python train.py --n_layer=9 --d_model=192 --n_experts=24 --experts_per_token=6 --d_expert=32 --d_shared_expert=0 --activation="swiglu" --moe_layers=[0, 2, 4, 6, 8] --router_score="sigmoid" --normalize_top_k=true --routed_scale=2.45 --balance_loss=0.000297 --balance_bias=true --router_cosine_scale=20.0 --init_std_router=0.0373 --lr_router=0.000683 --n_head=6 --n_kv_head=6 --head_dim=32 --vocab_size=2048 --norm="rmsnorm" --norm_place="pre" --norm_eps=1e-05 --positions="rope" --rope_base=100000.0 --rope_fraction=1.0 --qk_norm=false --attn_scale=0.177 --tie_embeddings=false --parallel_block=false --init="normal" --init_std_qkv=0.0475 --init_std_o=0.0 --init_std_up=0.0475 --init_std_down=0.0 --optimizer="muon_variant" --lr=0.0113 --beta1=0.95 --weight_decay=0.0078 --lr_head=0.0211 --grad_clip=2.0 --warmup_steps=200 --schedule="wsd" --decay_fraction=0.948 --decay_shape="pow" --final_lr_fraction=0.0 --batch_tokens=[32768, 65536, 131072] --seq_len=512 --doc_mask=true --train_tokens=526400000 --steps=8463 --dataset="wikipedia_en"
Below are experts of layer 6 (counted from 0) of a mixture-of-experts language model. Rows are named router (the router's row for the expert), down (a neuron's output weights, with its number) and show model dimensions 0-191. Each number is 500 + 40 x the weight over its row's rms, rounded and kept within 0 to 999. Numbers have three digits each.
After each expert's rows: "comes before" lists some tokens at least twice as common just after its tokens as in all text. This comes from a sample of Wikipedia text that the model never trained on. Tokens count by the router's weight.

# expert 19
router:562417512495489431535494514503470525467510553478477520486539491542503486553520507376485501485438510473519516528608522450542480455496432517517555557522451434535516547455548460429500517619427489507472497399495530525417475508539551534522505538538489473531550555491467520476518530529461525443556519481590518553492503414431474506498514516522479508458490567491444505543517522506411482526515448486498471543509468487457495577527451538493490485480530501515440532446532482474545450536533482485553443461467441453552507502476503456532476470522478502463483518478516496517388464542524433477
down0:561498543457551504504427512540490488466534516428493510450484525482526535532523549518507444512492503500533496525457486539542500437437491487478542537490503432526438444536519499527500514557452536444445528434540454474492420462531475499530453449548529439494569526430469489536499564525436471550489567512526490535536466525481530508513576445495506501477492484522561448464504467473486537406434437429440503521497471530476532474487481463416484434505534452506479545507499535577579444531517528550544480554520499565508479517473499471510434466516504477500496564614519482400418532543466536557
down1:513547501468496533524419561497522551475524486571497442496519514560500519542506483456449457486525549437500515531451495468545505552505496507495542576471438516494538465527483523531472513468545582472497571421456524536522377456554496475472541526499536531543510584470576545504489519498485518565481486497497532482483467534530545572478497502489550514491567429449514386551466510523453533484507490508522484497509600533482501506468546533517552447518511479484512582556595428501458553399504529569449457515472432523523515443489508550502517523550466552513485557527485465474451502476475523449
comes before: "\n", "|", "-", " The", "==", "The"

# expert 15
router:524543559495507549473501504421553483478566477543531515516490507467539514479453518457462446540551561511523529625483519497480462509545503523458462445543516530609479479506524471508567556522503588557463523442493474481502533514535486560551473484513559509533627476404521524534473500521549506550494520386536429503454500470470479548514557537484449472486462417518519543537568487524470445563487498476539502539518464530453429517493469521529445512477513443475502544536413486476512487581513499453518482488518462511485478450467531486522489512445531522452433508456467498563485555539485455476
down1:508544528510458497480468492480545410444498530497478518503544555563495508518467492458477395533471518482523447488449451385520555475600462475453525487508527552518546521460506472536459594500509479501384438496439514497472518493514423555471479538517473485456382555534507521476477525499485523566549523482546543497441466476537464538527554500452442472502502484496486533488436473516481512573538538491518485493470450478500558497525469488451443466456505541508414491524475492432592421577473491551528502452547504509467486470502539443465485582496497532540459529470504464529488507503475474568
down2:444534557485513487504492512509535470445492472571412479497471498451514488514484449572510503548495478507584502517524494539514557518509510498517456504500527458534512522516503491454499446542527444488494427474604474506504536494534513468526536564533481503518571508445505542503528428551472468578457457567474555573388455457557474534438475461459511527543576486472479523481539522459484544542554493516500502437406475572483507513491490519546475502495551481428560470485483520423478561471544487502419475493556450444453543521446474509459519495545592509441474509493524590449469440486554514481
comes before: "s", "d", " of", "ing", "t", "ment"

# expert 14
router:536499510455494431558548439493532541436492507503542536436571498498570551530528541547516450520484538469500542498587542507453524513465444533461544557506532421487535520512496480425567485533453510538437542498441486478479492507478525512517457479475570498454550530488463533506469484515484447456541556501474510462542520574481598537503521499485444515426519499524539449471623521488465496443519503496524476464458481492559509452521462502478486579534511411471451545474535449548511435504471495540481505513451484536555483477491586531511401480533483464496490406522515522528476484504533389455
down1:462487532474521535537506488461519510554522515399432422507417513524465465430452467539566555482478562529524569512521487459567513468521558455477484536557501532509467452506520516472519470536458394534474475562483495527526558557471537482536401605507454490454480480480495479493504492487449488626461557539508413514446512455446547527497499470569462471524574520490526448422493520548484490536484458533494548456487481500515476438488464479485541526490536431477569525538503566539529504460506488473571546517496475532493460477492560467516491542506441533500534480483475554511533500447523443547
down2:516494549486520566505480509460517551497506485482411454500432529536479482511450535424497598567497457438536497555409541480521483502477509517548537527519449495497512483440499471544495522483488458449541523548527482546581515476486445539499582460521501520533480509517516434483519502520442549582502495448510489524509489439475418460589556483496499476553492492496523466554529468503460527533522544580535521498478569464473482519543437513508527462517449535497489536515483520492478507558518407433483469423475452597455514463502418523547498549485510548447453535506409490479418566466482429504
comes before: " the", "\n", "ed", " to", "-", " a"

# expert 2
router:496598540441501507541481465460509532433482483455516442472508487512462589531533532454511537547502501475436506483501515464551518527554466453567458522535511526510480448472480476451520531551527485553475465477502472515478451510462463545526491454399454600472533476506530546461508466525494489522596522406545512519496559496548443475496543513555511544556494517453521515491576564430494535449509545594480498465412501494459478453516495564516472491490513469488529515430538489551542506500431479489456496496550544511646464533477514503507434484508530432473510476493404481428504500483496517518
down1:468537525493522537511513520502526524505464469532475568520550484488559400505573517511534497445459517565573509544476500454462480519459495490486540538480531489549558489539438567409497477515517450424512509447529478479503548535534515464486496551482462584569471435532532515501448449460462434461508481445602553501438518469538511473483475501471394463485550533450450419524498557494520583552495447528468455530529457477545478485502483510449473550536492517442561513524475446511505402590493445557470468451535524506512481454484535438510511468464552535470562518495473550461507463509509478468
down2:486514474483533434508480513500572508495500462532496510486477436423516587500414554570477542423465431540489542409484477479426451467534459500571505455507457474511492457497551537513473558466493499505517512474474511376524578505488519484483519515504525444475487566496405497504500407485457475521444486467483490516477485493527611544514462516541488490473473459467445466486503505518524521460600443572513494510505518493557505543509522478462549403523498512534543531531456515493452473476503550567491540531499473512431518574521556563480467519453469541455530526512553466471409507452464511515
comes before: " |", "-", ",", "|", ")", ":"

# expert 3
router:570552591460482422590532576484505514466452460466551506555550455485488557537514484522504530585540491456412609569486577448516462515428537398521507548510475469490491465432487521476505559533422505513482469474531524503513499520538504571494472460501451507433501532515470478457480489474554472505471492435555491483475511519543517531450521509515482548505556500474539530504560531512505475441543531518528475456505576497507536455480488403496484456577513461518537495524553438454494516578410493464480424469517453492503484554531551511539485500478521458471504508438511507560508496499496470449
down1:498546510504526498552554513501469497528497471458476529465461464581464508496474557538444483496486431501433409428505487546454575472434447524496478474459560547561511479443428528440460481474549439522503475502459519454572448501477531477424588460518500498547479552461491539509456589542430526509554471516464525497435506503567472536446484525559538465555569475538479525482497509525478478487513551499453549464462531546495555467513529476459505512528489514445536507470502477433613554561524488456473509497514423473511537480525480457545546505509474447529526504491579570483521557502516567559
down2:460605508523545505486482504531505467530499520489422516581473506485523530573468485490451502591508502509488455521461493480452565456447458464541440459563524450538543533441465438475462505439490487571530472513504495500522483420501500521506529562527405494493515486518467472537541549473526505550535522491432535488381563504543521512510538532487500413526521540514476517517456555451471488467480501493516624418443582550476520512592458440519492499458503514521518526510496542509494527522551552490455489500488537492463486471533573518581529533471562551463553555521489452428514522489510524463
comes before: ",", ".", " |", " of", " in", ")"

# expert 18
router:521550478515432438472541502463476552533500463514512532566473500506548543536549562525533511459528510471487502536514522489496462406460555508499512473487516473402495477477483529473547500527593547518429495487515555514428501470511489538462492523562429525493485401433538522530564573473516513495499603557513475476467472563478503479442499528577416503484536523508470493583546502566467504477585515568568448471499460552570446495520491417519463511514491439504464541473539472504510469516491546495548507448539505475533353481463539542519484481521540490505520536471495490563515499503444501506
down1:533532482521464553450469487454491574553513466460524446546510408494480450493521517485460520391559494540541506530463492484553509527556520536468477493501458436519507547512499469513549502522430485521525520534457524543580516487534481521477564459548539506521453490511541508502499572536499578435493515500562434514520435478496435482504515481504468473475433461527510520601543487463385549515499526541514479507473428535544512510497503519490497498443484523515507452428529501530493509484518421541480522495484440527523481522493391435609529521477627569508442448530516487495489460529490479572
down2:549447469424510478435540509516504495556501506448497443506486503521486503535493557464455516571439543479402422476503517560443484516532441536528549527511569479540574527435497528445439486552524497528494440515577537522423529483478513478468507555528553477473496391520537482492474521540440508500497423484458513472538493499492478543477617512498517507545486417558503542498482492483500447505522502475551475486506525604504496499572473554511492528594541536460525486429474475590484494496498537548517430516515447513478498550542489499501499460533533562521485484551484483422427559465534481473
comes before: " the", " ", " a", " re", " 19", " f"

# expert 12
router:512535592499505447469547517541480515495501460471495525514558505518527433492499524456559567610550555445407534461489523475550486515439536455467508577525548536493474480480468523500511562530399565488426503446501508483520542512462495486445423519518509498458510449448512477401514451459489572467548523574521521420468508529545554501439570539529493515500551412494523521494462488534516465434474462552532488463510577503551499440532514479502556495518474463527502537461470538447475481450481548503515473494471413486460554492472541545407444498479470499463513524519427469505504530507486463496
down1:461480485475497531478501532466493569526495500521481491464511534522472521547518547505549531508444539523465457494484537488516512514447508464513507469478573438469543557509451482483472510507522471536478538544474519516520467531513439504541511502460424539505555499491443453532538558565482592406496520545467466501461502467345502524502487575532492525471513527597477519579523528486489454493540575483450493485546529571534475545468483583475510520453487604457549555562484516530436503479506480471536459477485419523589503546440510538542525539488515496492461532482443542452425451461489405534
down2:568455508497484448460469442463470501441528437439399461484536542562542539535508471518417529508510426500551511553455541463501555540513484550470443434409490528500468469550532531512480471462496542489570492494506437478479455549547494505501452566525478503492446483533538458475479496526481502518483477503459512453455568468420553453435470437428551486492499441484527470529496441587536496509500476559487450538522489474454462592484495521514483467444491494479525489504486487543568584488534538436469524492558496507534504401495517481481486466502469486485420503594512513495575488431547526517
comes before: ",", " and", " of", ".", " in", " to"

# expert 21
router:542499587498466464439487489493457530422487426473496511522441457565448486485572493443482608516541514507484461565555522392477533533481524466521521541532516503458479575510488512491474481483464504519521501501502521468520517471533525621506466508554507461501447465445494523523475482527394446522571522477482568509431536489508541488478473507458436490462458498468599451495502480492516437459496476478471447540497510469487497504537439558541452575547496414528528488461445536515533465517550445520498542462424515495412492456447538516492438478498529568528564481519476489523433486520476456518
down1:559435488557548447459496435528536470454544476482460466483530473498553517468539520571505653520476427441465521466515522504498498440507468491499512494462507540466534444546541474502509511566473515548523503473476527496479594518555462522524491498498509569511519521499553498513517450543532503525475523457502520500488476484602439533451407437505507490534531471471512511523477526492464528500479468496543463540458455471483439520477473442489483504548524514437484497561504545479548538557434544504477577529531488523418430510451493564558478472582525592434547516487487539550490538531600559474
down2:539511508486471494564487510522511490572539488479524457503540496510530467490533546457435546463430498403531474553502475493498673539433473497499535468480577481499506483608490506503478429482462513504592485555553491517537493568498464463481483536520454536459501478472444584521507508489465579449557497521571550478442459560510479543466536496489571489503450527518479473524509524399542487517484560486500529498492568480488557487497438496467501488501523482482502477448454539533508487478492562448579396508482488494474485471477518520556473557504497479474561414499542528489458475475574515506
comes before: "s", " of", "ed", "al", "ing", "ic"

# expert 7
router:523511557528523521506487546518472565432459451561556530505463509482495505510485478488480491417552570573438491526520491450581547490483429518438556533580525511454535527440522331453519502484501500518508499513520514506439433486487550491448456565512463478485561542448519513452502494547526518503519484494529531476480536539461450497509514486504481547482503553457539461481523496441485475567546536480463496484481442525514517479574457532515487532479482479527506476443539519438512543574536505456516467482430525481571542485500447474521434610529509504439483581550507418512460448560469471485
down0:474472520454463512473417527456537539464446423477449493475469565502457494510468542514506488462545480433503531439541492467546508545491471489488520487565452450482474529521454574552521468486506485508448474575476506520505557492487554520527382582502496463471477584521536511553420472539431438456569462490436481516497493518520509467566527417511527524505578464479552450510492499495451479498527446525584434493461502532483535476541476497463450483561515465433442507518521513486473508536513556579499555522474453511532458452451479519412492522427478498512474511542463468450524514563448469415
down1:464499461466464508508490491492470442444487509501480506510466500506444482469441570506509535531495498485499506567466478558492546488516459599475467504440511490533576510515572586492507463484481474541562503537524487523470450532417462427491478581465523472502549525490526500458500487530521509475501563473517468500515467474416473547441499504522564487571546517585568570523530555488502556434472565544555535475584540479501484403492456491490536513519557551498429525511501538561529468508463417450462533473504507449535535496508568471496487548502465428527495432540498475483468512443432600428
comes before: "\n", "|", "-", " The", " 1", "=="

# expert 13
router:538550452515440406511611484479472517519468492488503532501494530532544570525530526528523492520561445519441546549567506512503499409468562487501474503502548498431505509477524505484516552529566532517468514481475498487531486508462530535472496519566582490500485440450582539476538488534469469493550566558487498454491513613489516481437532557483447508482501482545518494550559491515430555424541536526485456471494471543539513525498490465480448512480447426500494523489516496490513508494493550486502539444532536379480386458481545579463502432463511532527510468469519428548550474445489449432
down1:453452484447483541478508494491461522527560463561463488491435493546491451506495492462487489642497557474520475539405539507484525444422377480572420470462526475539495531484520411509470508504539466520569490485535508551588475430500499538479501510551523499468531517517513496471506519461504536560486466474490456488481541495473442518531555437553471524538450450512513497519553559476502508470454495482479453579507530533461506543484440529569542509467493468485539423507455461498530474518528465528483552528404463498492536551482508480509531548414546546493518524492524489496531482396470406482
down2:529503460433454436507572461452441591499479519523493517471543405529539555498455515536530466568540465513507528516442515579408506503508504443599493503529493506525507526468525511487508500454499473480478518563484517469482490507463529515499508518435466486494521533455503483506550422513563562526538543498500495509512541514544492496453547502505502481502481462551476502568478517387486502501424515432457537561562539474504501521563475513575494515480549541488599444453553472560493515471537560516517494474532525547526476524487603518545573519542502423559535404445511482490550473521506531575
comes before: " the", " ", " a", " to", " in", "ed"